From a checkpoint of a small mixture-of-experts model trained on Wikipedia: 12 experts in each of 9 layers, a sigmoid router.
Below are experts of layer 3 (counted from 0) of a mixture-of-experts language model. Rows are named router (the router's row for the expert), up (a neuron's input weights, with its number), down (a neuron's output weights, with its number) and show model dimensions 0-191. Each number is 128 + 32 x the weight over its row's rms, rounded and kept within 0 to 255. Numbers have three digits each.
Before each expert's rows: a language model's description of what the expert responds to; "gets" lists some tokens that make up at least twice as much of what it gets as of all text. This comes from a sample of Wikipedia text that the model never trained on. Tokens count by the router's weight.

# expert 3
Verb forms, participles. Past participles and verb endings after was, to or had, such as mentioned, released, given, upda-ted, plus on and from.
gets: "ed", "d", "ing", " on", " from", "'"
router:190083073141135139116138108133066123159116108099118118086094100125156108107135169127173102173159143139145150164079100128223110146171060157190173144133075120160088129075118113148077168100109117195125142158080153123146132066127109142101133152122131087118153098106166128108141122086101152164182064097101155131113169140187146122185181167115104143097146086163174144131116066145119164177177128115122132147118059103179091126114134146158197064146139139124160106119082137092118109112126165104114156132062167118101125096104134113114162090182135097137070139138059131105082143118087139116
up0:147220143100178094147168127086097112210138139140104113151154114096102118159205157150099095163059116112103126116131098101092114162116093109164108132165136193095185173137090153179127095137140091146143088167156119129107122157115123114124119146133132176092167102126087142153138098104124120158117153073111094066114129193066137114123147167228056119121115100130178131197118116067112117100119076089121139119120126135164126102134101111121138089108150163126096117164149130186156107155082155112117142154112106120162077190118095177132089152159136163049124160140125141092107155126133185067
down0:115129133099149098072146106166138172167130120182085075090105100138110097106116111124064160109159099115104169099149187154154114090144155093169052097190130208119121120127107167129160161107140148087147068111106131116097132137121114134115108112124151079113144078136140111094086113187091130138063205170188129152146097118118094194169121135135167073133123097150133123138156154191185149112094148151137189121049110151101139147163128127084145146108068108134073123117115125125113079117169102118111144108099091105113128205161088123124158195121113148164137117131173089183160149202136132140
up1:067146140029127142088127124091090081112127148114101129142147115119102126174195131155136140110173099141103064138176088194143122106098084152159178099148188065100182076106120111069121124133130140115124137143133109163160052124101141138096101124151144169087087150094173154177163145132191134164128102185132109139138116157113105136097129150154131151106140137142092094159107080117166120107110138077121174108116042092132144095135130111143128168089150122143088131146133132141174077124121161166119138085133111191148174154158138185180171141106123136125215138164158103084193126063105094103
down1:162097125174100138069129070136105129125146144085082101113074126109182118178130097190142161146104162139129136171125123118135072138123111131187120155105124172164114120133137160060162201086065126118153067104068105197085136163142151154116146090096120081124118099076116108143103144150147106138119132156142124130106135157130169180040148162092149101140133127149102169121077144160181126113205164123204108136118135087120064111136105121094096152131072149133133127086161125137181143147161131108141123085079115133156112181131130157111189150104079080158172134179135099180058129136077134115
up2:095115111102137120158131095101100183101107144118065153084139104076141169105113157102105101062083128119097121122188141112106143181184170147135122109109084110098121113147162093134156116135113154172130188107085133197152213158150194111081115148145122125158180122146107195148134098112156177139102145094094123093116181116108147117137133146178195158106118135085148129112098134075121089134124069119120125156114124092171126133189060119133184102117106181134124123094152099160165124088114177137154104105099095088177145130222151182138153104123198132118124124133117115137124211081113113067
down2:078157112156077131185164142136158163086140069127076147122113043133135133120092150111126108148118177098111136117102103051147158146145153188126161099141134087184112121160140085099124086145147155201130115088078159146141163148126131131121131138153157095119136198145149143109123090123164124219176147141076123114144134120070138109084121140108134222099128165090142143105065110101111084124107152173079152109110144121155141110151057168174185108205133124166135113128153108127107141058112146141141147133068141119100101093175114116157137093069103204095098114139098114142188126098131142128
up3:156153076098097123157136132164086138137158066081122115110098133119107150112089163150103147139119159186111168108142066111129153136099105106118157162121154114123153097106140154135119044156120135169085084091152131108134112143116114144161125124158178154182099072117173131170090173148099171141160143107127110130181182129172107068146161175127171192099127078104162128178151111069108182135125128067106155061190120104121135085166104093070157143127137134173127129159147122133111070073102065144114090120082122132140159191207092129091210095124191123118160148104132154111105114125144092155
down3:146074085171093104123138103140160146122165166076094179132106124100179128140150122146177126130123160118177153180127080065145130083155095111107111110120141111182113140091075178215120113097141109137134122120124150113148089154104140168159116163072128111179148124109117111190144138134155084052141125122119185154118152130144110103156178095136088171050125147149129204186108125134071095051141159081158141106099168112128135084140088070172138097137162149105113121100125130126089139076135116148165161126124151145084141086097184099091167176165110091121146092129130037130073112151131163153
up4:066110139132070128145133157126092094112209111128119135119141199180131132163110186141079057140105149174127188124122112109082154128116114121126124187134117145126099089128124171081162138103209169149095141114122120127180102096173211095174137160123141111165070114089176134142118182115138148165105159136125137119142158154130133066172179103131109104120114064116143133107037159128123167127170151079137157127161094176175096191048120129052143105118120140111140130136122119113129145062104157136110137129087106126161116126134115179182110143129125147126142198128130103074123148128196098142
down4:078156087161149134131211152155160104122094170086126156164188112111158138184133179143163161165103126172117064139155113110120092176138104107146095161155173076118100122074094139099115100122135106154106120098107110139134172123167139159117125070105082115090126158082139088141135103032110148149117171080101124127128094172084138158099192123150103123076147186124101132132116132181057139121116102130119197095166160074107097097110129130190163126120172127134201118118142149142090121096115140159077121158097078121158102144128178087128173062147162069114142129132133145121085101127179131191

# expert 2
Function words. Conjunctions, prepositions, articles and pronouns in running prose, especially and, to, a, by, with, as, and sentence-opening It.
gets: " and", " to", " a", " the", " as", " with"
router:120114151117162162088042173105143114125148184072115114111190143168133106203100172137093147143174126091107173129198129163076101163117146078144134178102164047119110116134113142104133090148129133124125152122114107179136133127088121085149132118124174148080099101183135129169093154151134106144083149148201103079155150096074088137151099126181101125124128166128081112110109094132080068113139111132120142112102155115108167128075160052142115122132120169069154160180157096101120128148082170154114112106156153094119134100166162127111091129156119105174164143154197099158178092162188078081
up7:155055119127166140161108135099151125108145167107121117131207062117114147103121063156086126180118129136109161121123097075160114161157188071223163122175098103067097158109168151084151171088132156089110156124207114145122151147084191101107123110093142178109133104128136153181084118115133150124071159112161126136156118155127121115142159129128105119160115112136096137145065173131087142144175171106111133142109096128171107110150152169119067136129113173136177136189117112116108053171125158136087138104126135124136086123118073145035130135161100146084125149103147126217119159172085127147
down7:127147149152102052113155124103131121161131184094159158138112117200143120134202118128174100110114194124118118152102096168184129145116076142106159128110118111065146047066108096157170114078075132064138111137127057103123121129114133047116093093125174165134107186101161107156168133093067128106133115104052146098116138138156139173162141163100118151154134144117147065115115164183155085144101135138147131155177128068126110075050149122195106141144131111104123158138134082139135124149129126118131121100132170117176241135116171102137116170141143123106130176148126133137102104144092139090
up8:136173141099141191182114111079131134095118093159057154150154111099085110115085188136120116105116154109125121137146128086180163136143114141148162087136164164105165164136141180149149062145128153112129164155118120120150155088119122109176135176129151140121132124169092174128079129079207211082134144110041089134127203117139140170104132136080163145135125168103121141110059158125053115122149059067060104082110152153047113150044112119106177123101151165145102115084144130146132107147118144128133137103174091110110119160137118127183189167147142117143137103140182151150122134102110110115
down8:113150121113149101095165088082127142094138138162045126137126134122131110097133148169094142138096160056146059105129118139099157119114198141083126127182137161134135184104081151067134120099153150150127146040098139128164180126177147131115163157169179112184164166188133182095129133109125106102132146149128117088146170112110165087090183084126115138108126107128141095062145095169108111131125141116150111061124178121096140165162098172145145059123098153085068156153068169124126138133145151144113113083118140099142150098157121077139112150181073057119134100070114161149184174131170122189
up9:159106134100112138134122088111079131133101124107144128191042163168195123170183109089181136105126062164089120138136161099111115150109129100152156151145159112117144135104171192099103057095150101131135074110121063155164102113101125184144141119124115099128052165092189139136102169077119136154141106111140094115095166132109111164126106114141111170101161094145138129139129146094126117159167154058055153115169101119118130135224121100106144185052140142129176157127111123127123156090132131096130105036147133108106085112135158120162135126087177121152176071114155114077156178125166104175
down9:138132148124118150172122159091107149044132123182071098071130136080102079118112107136058162052150136140121160110142133130115125105152156142137167091139136134123197117101079092094139139170088128173128128121103122139058143097154138101130102099120130090165208103207156091146159109104072126185136128210145115173080153169106122160115107143145154140148125166149147097165065093142160096130080148140133067135111117137094161162142115152133111167113020123142117127110142189114128085133166112163103097119090147158154138114099112110143092182134152102114180149160091160091194158156177137144
up10:117150117125119155220149151122073130100119103129108122178115137176203140116170146115119074126159085098102137143155185133124159154117158091148142069144098165135113090090123131111152048070161179119103165115106151073142163127069204078196095147139129101110121171119137178089146109110147162118112171124165086138129146121122131076155116123120078132145135100135143125139163129107169133148108161082050089068163129086164139095136115097123114103142145120128189122112129078129131146045114103168136112115161161160157158150149137081131154099124070172124101134163137194165167107125229117146
down10:193173138155162160164131134121084112146114152128080123124105117132120118102118087126132132097173104089133107115119087099134129116157239127086078093148146147154139160130117110109106206091090181127151079192107090163125130119108105109093119148137157099101141158150142052120112186114101119179109122131120143179146129121129144175080132148163091137083129110115139124132084099168107140168099160115132103137122097132095049069099112093131177135157122126161142127150214145153196140104139127196066144133105117122130178208107092141137070113205103116128158063114091154135158131049125082129
up11:105145129119076181160080138141101125120132121144132199130122143153097149181159182114153105110096104130148137117126096140082118118114099099125157146182146165140091063199184161097137105186182111152105142161128093116133128135188134122143148116122113112118121089134195157077092086136202133084158158082142128173090139138136135112191159140131116097197138107128159172098090107071143128088181109143114123097126086147155126172101080086114149138175127059145199119105170155108108110106128093081158140156102073118178109114074113173204143079116127189119108149104084057114129103089160128148
down11:073145154108178129135191151150163176116071092139110111096141131107115136130139136159135095118095169082130113066139164132157147142152089152124089048095087072086213095132096116140155151143123177089138146120110143120121143114165153104127085125157162118180147198146167122176144140135135128148153138127135130154112085108123186130109103127116103217173126123120117080116123170144102096149084107157169154090108128099099024082137081143155141116146113172127057148130146082158166067111171150163168081084091170180121092115105098136139118135147075105141086167111127177114101105099158197108

# expert 9
Infobox fields and numbers. Year and number pieces in dates and citations, and infobox field words before colons, such as Existed, Running time, Incumbent.
gets: ":", "-", "1", "0", "2", "19"
router:093103140134163164083114160120183107081181118138164143179092093139158160085070099130172110122103131188127131138131134115131113100096193150138127133125110124116117145192119103104143076141133133179134051119134114141048162192122152158143099117124143170153140146185180122138131153097151108084104179075086110097089132135125128061109137154103033127152123187127143124116117145096164128080083137112182165100153182146125137135090232179159167187116098103152113144140105094133163120088130085149140125111113096090095142094102098143142118220163121127097114132087130115116101104130126198160
up0:078136089106135114211100165106127162122126163149099147147184121185164186142066131125147118128145128173113104148081096114148109121122127111143141106075095135133118127144127117090140088147154127177113113152148162147088137139071170119171040116156140118227121110088153105110121138144119137132131107144090126126124183094117137133151111115126091126130111132100085111133085090078101187126202130163071182135188139088151091183131141071092102168103105212137166138127132111143151160169066137149120094189106111147125129082181124134101152133104198151184097059093093138142100190134137076123
down0:149145112156145132143136100095079168116092159123070147085133168193141132153144145119146175147145091148124075161139045156120145205094098032088131118149129145068182135129115143139109119136151164113137153131170129202053084111116107151149142104108134131104154083107158169158156101139119170099201157112167118125085106110134118112160167102135189150070140146146096156100125122091132144151109111138181094125141128115114122122074118155129082056168103124090112100082128048179095113172166109201162075170145161145136133150101140124079161131158092122185124159084088132143168134112099159107
up1:088113148072138106154144124075130146094164110156056139129093125131134147117127091145172107144085101097150225135206161138121151165136131107158168229181129134164107175118166166108150156130101117101079140120145128108148124143151099108100093063143115118159073104156160111127048121162133125121145116092149152143135142178142096137129166153167062140166123134129164109167138086111136105087106117166180094086111119198132110136098137120108174159131115060112053128093158127139112165137101118169100112125078069089168175124094040139135156149148078154078143138148106153159105075097151120145
down1:098118099215164154142141092125153190102189115150171138131083100148188131111143090138119154138127084149125120157052127132197093156140116165125123120116153115102143133216125100148101081152076135122109080088105145150156115113163108138171173146141134198123051120080107178097103129072132130121089147110162112081163112100129148104128136152197098053168126134131112146138092085143148150139134131097141128084071141201143132170110090181150136132160171074169093164111131052113152117134157143159094133121072140157127154071115122073160094129124120063153107108138156131113165146124157081086
up2:069165153108128112146108158089169139080121094140143143122095155154134145074107097135153123187119047154130114082140140127100109154104108155147128112114189145104169058135146160126098121140161114171106140094152183117135161132159145149109143089147162064158150116150126106087092110120131172120128129089182130072093145122130157061101130149102131166129097131125113159165125123098090176108155177088140139127220180096083102121117102172070214185112132099127152184148182122140112071110080120099106089166040133173161112156146123089096139159099106119075150138130119095196161108096119141066
down2:112134130108149094131147141109136133109115172096091131103204142153112145127088126084145127150151129145096199117163139071106088169108085130152148117152104154143139115162144134122142145067154173109104150141180128176096079110148084155095109144080141071082092180159189095135142132129150095182157136083074182095125131138080086084078152152060080156136133130074103125069110157131100162176116088132112155226189165120164104166119191099065159188145127088128170148123092122133113084110151073152153179109144166157110085104107109188121141108112145127125113119095136140130107141057105162122
up3:114152147120119139157088099023161130117076099147132146121126126105130170126103141141127106128128134169126134112143083166132121185141091074165153171177088170075096113072138117175104093100139138136101124075125176151165093173115116178148107161171140098165135114155116132213129136133154211084130100029172137145155144116117186118158104122118108121124117091094140121140104153091185141103153130118097169156125161058136124175104082164112078146104107113084133148097205083131078100101063124126072143104131139126132108076126107141077184141169122124109106140149139121163158086146196178123
down3:175022146153153124112098136083123128104139167161076137156141113067138136037095098106180103120151136126137185124125073140122104080103129149127130093094149133115104100176123117107126116178155138090097073105158089121132127118207193094142146098108134125074119163162102157147099114123125126191094144122128107101149180176157182132104113136150070150150120129092111102114184158198140140107079120164161143112100133138116135160091125170181121137156168119166151144135117159121115132143128103100086161129162068110105134140026067128150170187151121111115195050103137150169098125162144109118
up4:092144112113120117198073152111145170102157106119151148145144142176199184118118060141166142149134115158156177134088100144098131119093117172156118123059090142176083080150133143201132080130134137162102133103088160104092165125100133143165096125157123115184158127103186104165105133138147147122134123141076133102147213146127129058118096113123084140090113161117150134164153147087082167093160062127076165121191144033141100163089154133115124180103095139146131152099142102144094164141028126128130103156103120166147120048158145145104157140123169179119139135080123091133076147135136137122
down4:180098129155148136201096144104119200204111161162137121123163152196096138131118126163121113122090073110141125115154073158095155137059082138119177129145126130147178107137114150147118112098129126117127115100173080136066109111096072121133115132174152158067165197125141103156123138061103107134182154143115116099126136105090082084152169122117185129168146143159085097131146118102091128134119079146147115070122090157115137065139193173121087141115102172153127095126125118102096080088194114196144112161161144129139167137119083174060123142084106146164102147069143104134193165132140189097

# expert 7
Periods in lists, vote tables. Periods after track numbers, line breaks and percentages in election tables and census text, such as Democratic, Votes, Total.
gets: ".", "\n", "%", "  ", "|", "°"
router:131184133124117099156095071132127141040119060139152122168079156103092092124185063106097113175116131150142103126132146075147141144125119227118153138158171162098091090084165136149128107139132109063097203123171123154112096140158119075131136148122091196135117123110082175159164079131112122152125130149105121131101140171134158175095117072171148135180102074147118135187139095111113151087132147153138160094155056154106120096121120147134105186119166159152161165192136144128123158125044138203140138166140152137151147124098142128189128076107131120106136126163172167124169100090124146178
up0:090158124121102152139090161170096100117127096147101163171147185137176124137120159139137094161118101102110113059141152061130131128120175131188192060114178144140091093152143169070109124065109108111095120156152142107116119138099118053096071199127163145123147120039122182119104104133078213115129143155044097094125141140170147109147122125177150147073137159148156111201112193098107112133064122110150096128143114139152138131116084094109166142122158126132159089111142174149146113068136181147150110152174144125165166124147111091132133125169150183095168145124159128118082107132155119067
down0:170157133115151138143131121109144144143112157107088093125139138178139132158110146147066164056154148149110130155124131165162143155117099110073143122152134181063113164118170123158116102113157093213128177161126086106137149105113099145121151077092115127051087149108086147121163135097139103160162136125136146049119130107104148073152182111096131151165133168146117053117139174164116144165164130101132105153136123157161031156161162155122073106119153100038153127092094073106082132037164157139106099142149105101136113093120146162189144049116086122160168152136104139171155112169145124087
up1:157143151062131094157102135161136185103137105173119086153123099058122088140152119108107090178101091129127097130084101131146138100147080182073180169134181176151143053050197132120126100141157134090072090185131156152117090140134141138104104155152123192102134141207139116159100136114137127119175185206083111100136132126100111140139150129130118109091144092142110124171115133080143144098071176134155069092152095089168129099114120127183154150104133148128180135209123133112146118127082160096134128156111104113136137159085140128136152170087097174175123153128101111095149090086098186193
down1:104133118074063104115096140085143123161108172142139130116166101104103158144063144172123135172146152095124175180072173099124179115131166111160090191070125127145132049173124152146080138065179095128150135131067143110070216101134110100104120165121157153103136162093130096140160136163150111135154126154110117124127164123058097127100133164168131074196132158156190125141128143099144157184122127163096115120103110093106131121145121166133173076123062065136105131102138114129150110118204086083141134115150104080100141134158156187093137129128125099157132106087133186182071102169118092142
up2:172075148154099110126089071169099110090068115106101154126167169078091180107131158138146101158151131145103158167146021136178116146128161064135194084129162130120130099112165169166080127120177110094092099130177172168150079098163119127184120136146109124112116084128088175156028130102181160170135184135148124175133171103112125087127160121147095183124149118108136126190080110089132174118151184154103087088118142131071115114145136134111089130111098160130135110172143120175112113088124136141139123076125189149137114164142087084132159153129139142131133175100055092148134108114155116162
down2:174124065140142094108171137102107117111149127198141126055102130199123120160087129168086136190151133136135132145087146128043169078088083135178086182107136210149088134121071107169140125125097116098125196122096119099206169115074171118149139143127165108118138191168131120115131129129139170118092131115189155139143114138125133107136107161091086163171145160148119130169138119122196041123126068090136109121125121114123074083122142059145083095119143098130121133178123080097128150173078058130092136132127159145085149126168178140089130107162113132099135162108163131108171132136132145107
up3:055119133169181176163133098091119126055114135096115166116099149134103136144079149098120060127130112140120148088190135094125135083100146125147171154152212104105178121108148100127123126150069130132102185154192107141114110139143156109181119070107152158118087095159077147169102106088113148114130138093165091128134117065147163111127116141151120180194146169137119134155100086104144130079157131183200118154165130146116054144122157153099179138084162127099140155079137102150110169142081193120134113110110166169143166147094102075089080093117153166087166104063136152143120139103119197159
down3:166113175173092132100093107135050132080172090116119174109136092124146096122163099134062130074155128138121137162101159154132113089155112142162122096112087117109110102181156121083066079147131126115149129144180121139134085127167163112175135151112093154150160174079153140147155109136102177200141136165116115131157173090150116185133127117179121102059094133174134148088127071115056111093175140152099119124141107120144157167136098161105193127124119107121190154102088146140113135080157103109147137157148194133133167073062107187174139163136061170127081128078061078155177142134138146105
up4:092193096099132152253107142088082128129152086129071116151125080147110121116077092119058175154125189130100127176126151109103160120157104164192175112154135095168112075077108155152131141162090119150129132103132159139085131150151118127148066140141173216141146086128075169096124109094115176117096100147106117076121166120091107118108103119186165108166133116147081148154105129139099158119152099130077184151140193071156082168105130083122128148140145142127121117135187152134115119121108142139114112188130118120182106112136116093101111117097114147137081126140125134189177135075145175052
down4:161127165122136171176126142141115161187100101064096157099124179122115120131108086150073179152108195142147074180181059171132108127190088166163091104164150119134171168139130120169125080109047162160101076126181109145149092108110123105126102070117111121156076083165166138164144142160139086117092156127119142085091118141146086152179135099102124096100119121135129163144199114161103083106101097111096148119140165084155050125107146182144153126146122148159051150146139076115145097109171165179095154144153090122140113060108135118143107186136113159127086157178140096133164145120093120122

# expert 4
Table cell separators. Pipe separators and blank cells in wiki tables of filmographies, results and stats, plus the auxiliaries was, were, been.
gets: " |", "|", "  ", " was", ";", " is"
router:120139111140142104154223155176113183135106163172096146157142112099151176109065125110227129175109120157125121186135082208182138131119079162073124176118145094146120099140133087136134188137130144118160164149136139109079088161096100132128124097107139107072035161137156131082135148148097159130128152142115139103114111156172120158125103124057168140125128162077118121118141161139147105127114165079144115141092162105150121137124073075062088140112144125128161104046150161149110104141069098166128130089123127126189095129159181148146112130134140133099138136135102183103026133109140121072
up0:179184152110132156145072167113115114146162104159119150124151124104130102203080133175085116133120065113106142100124085132155124105115116125174138110165129116139094093145112112165081099096158089143107117183089161083131105138188128163140143124148131176129184093172153141141153157118203212041123139098101128085146160126081060137213145145146090127138142103138148114155114140069193122085077134133091179074104124132125146164096127126172096133159127127076111113131139142179124119063152115115139105193101132105156102100111030113113165172152096175189133105109138112154123130129152090134
down0:115083134113162140089138026190110073166093096063172120140170092154152123135116182165167172159117165096122112119133110084151163125128074067168126110085089141175148125154142112103096150172141139111129186121161148150145131124137138171100094124153104134113156113095170141134193114164092100115191118151148118132142142184158166084146118135118104091078129143117123093150084109077084165169131143140147116176107154137102061081112134154143100147069096215139111110154142164114179091056150120147120138157146117183114138102048112118150120101112108176086075128117115197120122120110177160146
up1:192146108125101113161142126156100113153192148113102134066216158138174134115149147150168105136091152106086131108156107105162129156111130122121112176138112156102101185091140125125133099147147122096141119154106139065136174118126097130137110146129159174123104092117219132150090119156100114118114137151118099205069168138114117126158116199159152121133131107129189117215105116113140098115158089118175115068088163121133095124126096089156132099130161167133186109094144098096135073116072135136137108125153191163133099184204051102025126148128128104128110115143112184145117177090113152065
down1:165132087098183119104142131127132102107118147126116184106097133100104170164142138095116175118145148134092172139145175084135132123097118129099048174130103129093177187085160134093067157114160108133160156111126123085098176139120133099104103075167132087134151130132123109098113074148129023047123132116146131182119190145158115080093075131172109135122128150105168134147127118161119124146160159082178152144158162115132129125160124070126118123165101158127156104101128162133150113122113138145157123096105114132121040207140117102200138127176151167021163197145074194149105122150114122120
up2:049099116100117107095126070086098176088070120124132066133125127106133144124120146127132076164114097164104205131176191123161187101142124098133170174156102113141122070120166194141063145102142167088097163134120104086116134123126150092136120175150125094127098139080112203146135129099097129148174171080153112111157131096152142088158127142132120164163128098140140169165110146115093165147108138102099121104158101063106139175145095145150180108074129134160084132091161110161113105111108095148140120098124125129158111164128149145118168110072135126053196248085114090084130157080164122139
down2:104126132146078123114072146121156104077170097127100063104097157154131087103105083127131148151122150136086107174114149134113172104150139145151158065097163108123127110141122077051191105217106143188127105195164155096088164088188167181149190112122147181144096123108116128116157107134145121122085176098134135153187101120065115170136150143184187109140125121123097176087112070118100066056115115060146192099118149140131127147100070134138089135125144072170113156155138188130121126174118107134112138138096111159118088142125140099170119151118114103143113163178131156111163123141185086105
up3:202139090147139069161166101178075119122127137043085138064167153183165139123093187127172112137141137141111162113135124083139143116118098162136139200118121131116155144115154123117134105110142070167143156112126161048063162154127131076163131137125162144111099110134177104121119135139133104121129150101146139161056156120126111144145154157122134099115120107107142034178118101113136103108168138064097150137096173143133095122155127096150134076087180195167179148103122112121159040093092114128075091155114175221129108156190108123110106137109114085166110117131145122114104164119126141054
down3:152095079093143161145182100117084099176110113145133165104100147092134124148122103123125127107153153096108129113156164094145093083081113158127050141123104148051124163106098097163116079076121132124158100116144109131071162142218105159070123081192094067178160098154137124106157133088139111098148091135112139125132177093139162129093123112189217136153150143113186166153153129131150140162158149112196137139185114158152137120234127142123132122098127115112113116105087105093100079167128066133210157128089144101118131099103102128147128133178200143114194165122133125106097112118109143108
up4:154092085142117125162137150089114102153124140136059137071136119166177194133124148113130169165145149195147114137121158083111125137125120145106132159112165115126120136115153075124128103075129159181117138110120138059100102161116133116098103147131188124186115113080163149109155215104103112139131069143104145128115150111170102146128151151129126097130096094100136090116123102112119128114165155132114184146158092146119117098132086099023095115129159128233181174092191105147146129142101114137006000105119115143131142181172093141095151119125131124116126103137109092131125153152126112081
down4:191080154135154146129126119165114093157120154124069116223145117109195107132121108131089171134117143098093131156152082124117111096053117211085120158128157122151091141162067114110172102077140093174147099121116177159098098108126142127175172122070126136100169121203120183144153145100102121164094148109137174125078135142147159138056065122100135077080108084119120171093129122119133135133124187119130129103171171086233132113128133150110109141158119143071122138099123150167127153153136146145151064150132178104112105114102123121150111179166091106126116067102171116096068107095152158150

# expert 10
Word continuations, nouns before of. Middle and end pieces of common words and nouns before of, such as a-est-hetic, result, sense, World, first.
gets: " of", "s", "er", "on", "n", "r"
router:118110183124061119121128112158133077161124163105155165073168132129125106116143122084054159136139076077143092138110155118095125089124140106160094151042094125089122100133143147093185133060104172143127187162117162152176137149182146097145165177126154109191171127100129108104132105099142157123112119123169136236073099113137115123105182173126143161111095165152162122102153075110172141117150056165085100159054153077093141161122107089118144142128100099138109119103129132117170199106095125150160119101114153173155150138111159151103137149107125120137185124113149124108150220120089182108
up0:091059030070151137150135155065097168119113090130132121104159146119152156132137091135134143137097092152077135073129114097146185150091132121151123128101075162132149156154138168099118118148168118149091166104157113110120156142137115101085076134193173123163122069129170150155121152168133170117172139076146100142156180151152123099133151185171140095138130098138113094165104104070100155126149177064106180100158105110109119106192064102057125120070109156143113143145148137173168154129100145176123085104089111078189122159161116075162153124081171195127170150126159109140166178106164126116
down0:131117173177063153048102164145152126104143196131159108129154147122190112162183129118146155132115142074143126130129149131161118096111087156156100135089132111108141053102145121125145107068142135124174101142121141103046101170147171108160148180128132128112177121147164163160152127154148108059143083071041160163085114202112127152148133116139118125152112099126130060132133071153161128067095128106145124137109141064114195141069119140121144096157203169113171122160127088095122083146092140094118161181132122156110156105144107091207104146085117101087127131141191089151125112153119122105
up1:127095088098108153131077131062099151128138047166046115113150122131131157139123167124121136153132060161094116148123142147168139141103172070114111159152137118117062118131115111146147079174144135115082195110154129087139124135097153108089068132154157082157158064191187140106099196081139166130133072143138127085161145132180111155189137146143164130141125150119143104161112138091128115141100171124109141133133120077182107181147066119118108123140109146170125144115152091154142142182116127178073090193094084100165082096107110162124165100093191183110145155106098092191143174086152127152
down1:116146135183125107116168146163129094115083112145094144113076129197164151169164160148106168147135113119120153134108188139142160053134100137159107128212137144085142119152121090120103106100099127143164136155083161078132154100126139061117118199124098124139128100125159182108122121084144099095133119151151113122175108153122131116144225143142163198186122134149103100132099115152131109176094115056133134105108159138126137131099107173135079052108090094139089100097126110159142150148121125152078113147060085178140144109139160110177127055149047131091058173174176090108091149154178113116
up2:106116124099092098174107153198155103163132055149120165098151137075127149139131146153156155139089083115126111140189174133155120141165184183133124147127061159054091108115166141143158099127168165116091154157100127104124141165133098120087143138140134106170143140119137169163073165130103109089120171054195134150086182152184109147107200122130092160119136115126158119147098166088078137122137057111114079076141065140108123151087119121035184077092156131125094132099148126204110128110102116124128116093127157139192110095078188130148150144145110194155142115122121139149110097105161118098
down2:088153136102145189137156143090083194114181155144135131141141165180139182075143067103086126138125152106107105186117101116128130107132088129141149094142109109110175109110157183104069053166075131103129148114143125163132105145100154050135137110135124126125168148180123096123153068062149105087140128095113125127128120151118181185132146178186182141190114118137182132127132085106170197154173168122087118123116093095109131147109169163079138083085111088096152113137123118087195131138149103163165121138126105036114146127072142132168113150133111133129076071150123096136122167098158183069
up3:125107097123136066165099098144133177080165132086157117107164151128174155116141086151117137148067184147150142100031089196103111138117178131177132163086127099122110100124114109137108119136143147135105089101138130112134140117070118092166123129166169160113102139094115083211178189082185101168101099126072119131221142135138064081100104142120146135127118149137175128177141096133146135162183117142113118141149120126105074172081145149144149145092122183098128139183156066137150111080102138115130114151103147152139116152148134133023117105037153136140111183075139112104121120138100144099
down3:132145131143161073124133075151103156117129164083089147137143121169104144111112152115050152146105093099128084117104144116149103124095121089130103163103108082140162143127112158123099124115159110224110141122126109133083135129158110058110124143135144070134173165170156088095110183133102143142140128125103107168171093159116158110101136102141221202100126123128144125097068087103142106164210072160090087076150153128138125158159093182162131080139125120112177113100111167139145138146187110091147131170096200180076114160160109179093216087164093115110088136094133179080112149112157107124
up4:126142109070126122158145068121090102162136106171084083090121119129112159125097116135215143145123130184134175085106105148118176132072108130134115102152164110126127155080144102120118111095121172169096112127151120111106104139118140081105102137156169117124085058134142112199080158106106131089183072112133141077138133142188154130158132133157107106099089124096137098162092078109176117104151152132098141125149061134104108091079132082082161130061161128162125188183172104137110082161102153138058058110164071162133167180098132198084156149128180139123170100119194163128093123174135110132
down4:181099140094157099170185105163103117145183166108110102158149108115200132151134088131117113156128116125113149082108072110141138120136156097127114095149115144101073064107116143056096087121180165155133139173090150139148082120118125117126114138095158164119164141078145171142114061200049140175094130206160131119136128116182163134077128127116065092119147146173092080153122166118152129130109110100122163117138123050197092115174178094123149160094093125154117134126134140115088129185086111129112112157186139184148112179138126152069162114108109167152100067103208122119069118140140125116